Experts of a small language model.
Training: a variant of SOAP for the experts, 332M tokens, 10615 steps.
Below are experts of layer 4 (counted from 0) of a mixture-of-experts language model. Rows are named router (the router's row for the expert) and show model dimensions 0-159. Each number is 128 + 32 x the weight over its row's rms, rounded and kept within 0 to 255. Numbers have three digits each.
After each expert's rows: "comes before" lists some tokens at least twice as common just after its tokens as in all text. This comes from a sample of Wikipedia text that the model never trained on. Tokens count by the router's weight.

# expert 6
router:112140091135087075082130073076111147133086122149132188152111085130127167108110136108098149045055139108129115089163132157175156106121174150165122186160126115098120182100100183190156085115101197141116095142094101134114115077161115127084141105070145143141100151156129165100124098182165140140204197144157177135129106140113198159174126156182135092118095193143114147106130117122171156081086099148069130117128106126113166149110115172116102108141097096177093143152096122093094140116144111
comes before: " the", " a", " his", " an", " its", " their"

# expert 12
router:111080096127122127124127098090149104141139100113067177150159083144167124161094155136112138091178108129189175112138109133130102136152155133139097191136130166133105113092153175131112078192093142116089094110170132087118104065171131066072154092118154079129131137136099143103109152168155170136197133161084069130117114108149131189179189187109160123090095089114106166184167105125177117063138158130113175150174080068103132130100143120127101131114113114141121091211164173120124150107142081
comes before: "\n", " |", " ==", "==", "===", " ==="

# expert 7
router:139119142108074073077202126128175103117127155095073132165136114151143104122105157140142140139153143106138203123172132207150137051130085160150102102177120125099107156126090181119115093136102110094071117140093186149126166106155117126114141076049138092141114126139164171150145114198128118099165170128183151130167122115094158134160122124140154070102129163081113145154131126094171159101142147181141111110172103043121110112046148142094116106157114139133134066106168122058181146117117129
comes before: " the", " a", " be", " his", " its", " their"

# expert 22
router:118113139139132109115131136078156074091135107115099164167152123137130118128100132109115138124083192080086128069142110190169128133138134179096117113126090135093090103103157153118127111161111121064144107139156152088109134127099190115099164081114140092109118077117110117091103119163161137195146165108132130141125193162180139195155154116120166106166091105130154166147133041160196118102176119189103150110151123077132138157079135120052149098100136148191089175196153150116182115143148052
comes before: " |", " 0", "\n", " ", " 1", " 2"

# expert 4
router:146062110092063107144148118068193094088114143095120158122192135172117123097087128135141141101120186138088187112134075134170154104169128158086082143136090111120089164111144222142107119119082133084126132110132118109110157066133112148119212117108100118120086095117148120153154110159162127184188127137104166133106181148166187197091171108142149084154099135155117120128183117135216140097071124150119103154136077064129142132114123149140111160130123116125117129123180145120151128104129063
comes before: " ", "\n", " 1", " 0", " 3", " 2"

# expert 8
router:099099101138110117067184108090141140079124127085143123114157121210178113111090133069128190082123134103130174111106087082120136111167112121133138116111088143149154173097141190144078098149106136150051093107144140164093160114086136153113186087095139113147140110210118164098132096100148181152139126152079122137166161135121129141167132147195136145098075177060137136139150095142136155075121117217119112185141160121109189119092138156106110166121117100174117162184149117096115128097162088
comes before: " to", " the", " in", " a", " by", " that"

# expert 13
router:065118108098093128121141168114160061098132127085090130164130121129160153159118126107146155111084158098142151081177114144154130093165137196138108172134110125138101142077184149153142100129092145023150088092128099128133111156109197091097134078125172023161116059133131173140077135158146120128112126193163135177122147178171110152130178119108164121175067088151146158157137095149173163094121107151117139157144091114125124138084131099098125115105116143161126154214164101109160112102134106
comes before: " |", "\n", " The", " He", " In", " It"

# expert 3
router:154087069144117119149127103132154113101142170119068190116168160135218131178142113102071174072114136085145148125134126145114139111165134135127129131174075147149096121076154162151112102132110107108133080108115126161188139139081119040128138108110121096173105110130114149141151161122131151105179136107158094154096146146159136141099129184151182121092142111138143152111113100079199149058098094158155109168189095145134162093092126164069096176110084097146110135167151191110122155107131027
comes before: " of", " was", " in", ".", " and", " is"

# expert 2
router:141113118086097057140152139101134106099098161118137144127147113164153169104135176135115151136066181128120104115205058132123106092179160182084099112149111150137165110035140154132136057194071156144068091124119121117112134117113153107052166098102126069155103079124150163165141113169148132130168142130086139109157162113127119180101195124160168085116109135149159142141192131092157162102130122139167094166178079101087178115111123157115077158131107105153103106156157173102121135075126126
comes before: "-", "|", "\n", " Born:", " •", " List"

# expert 21
router:141130122076109119114151142117109100152070173104128121115126154125159124134072144135109157098152171085177162092139079188123172124124143174088135178168152089129096174072149143146128122128078165115110069079111093159132150082096129129058173095123133088124085117129112178096114140083168102139112150090112152160156176141171204173093164116148149116160072124122133127181166133114162166107125162221087110134182093109100127123104148139094113128119117094143067105168125148118137161074211085
comes before: " |", "°", "/", " August", " July", " June"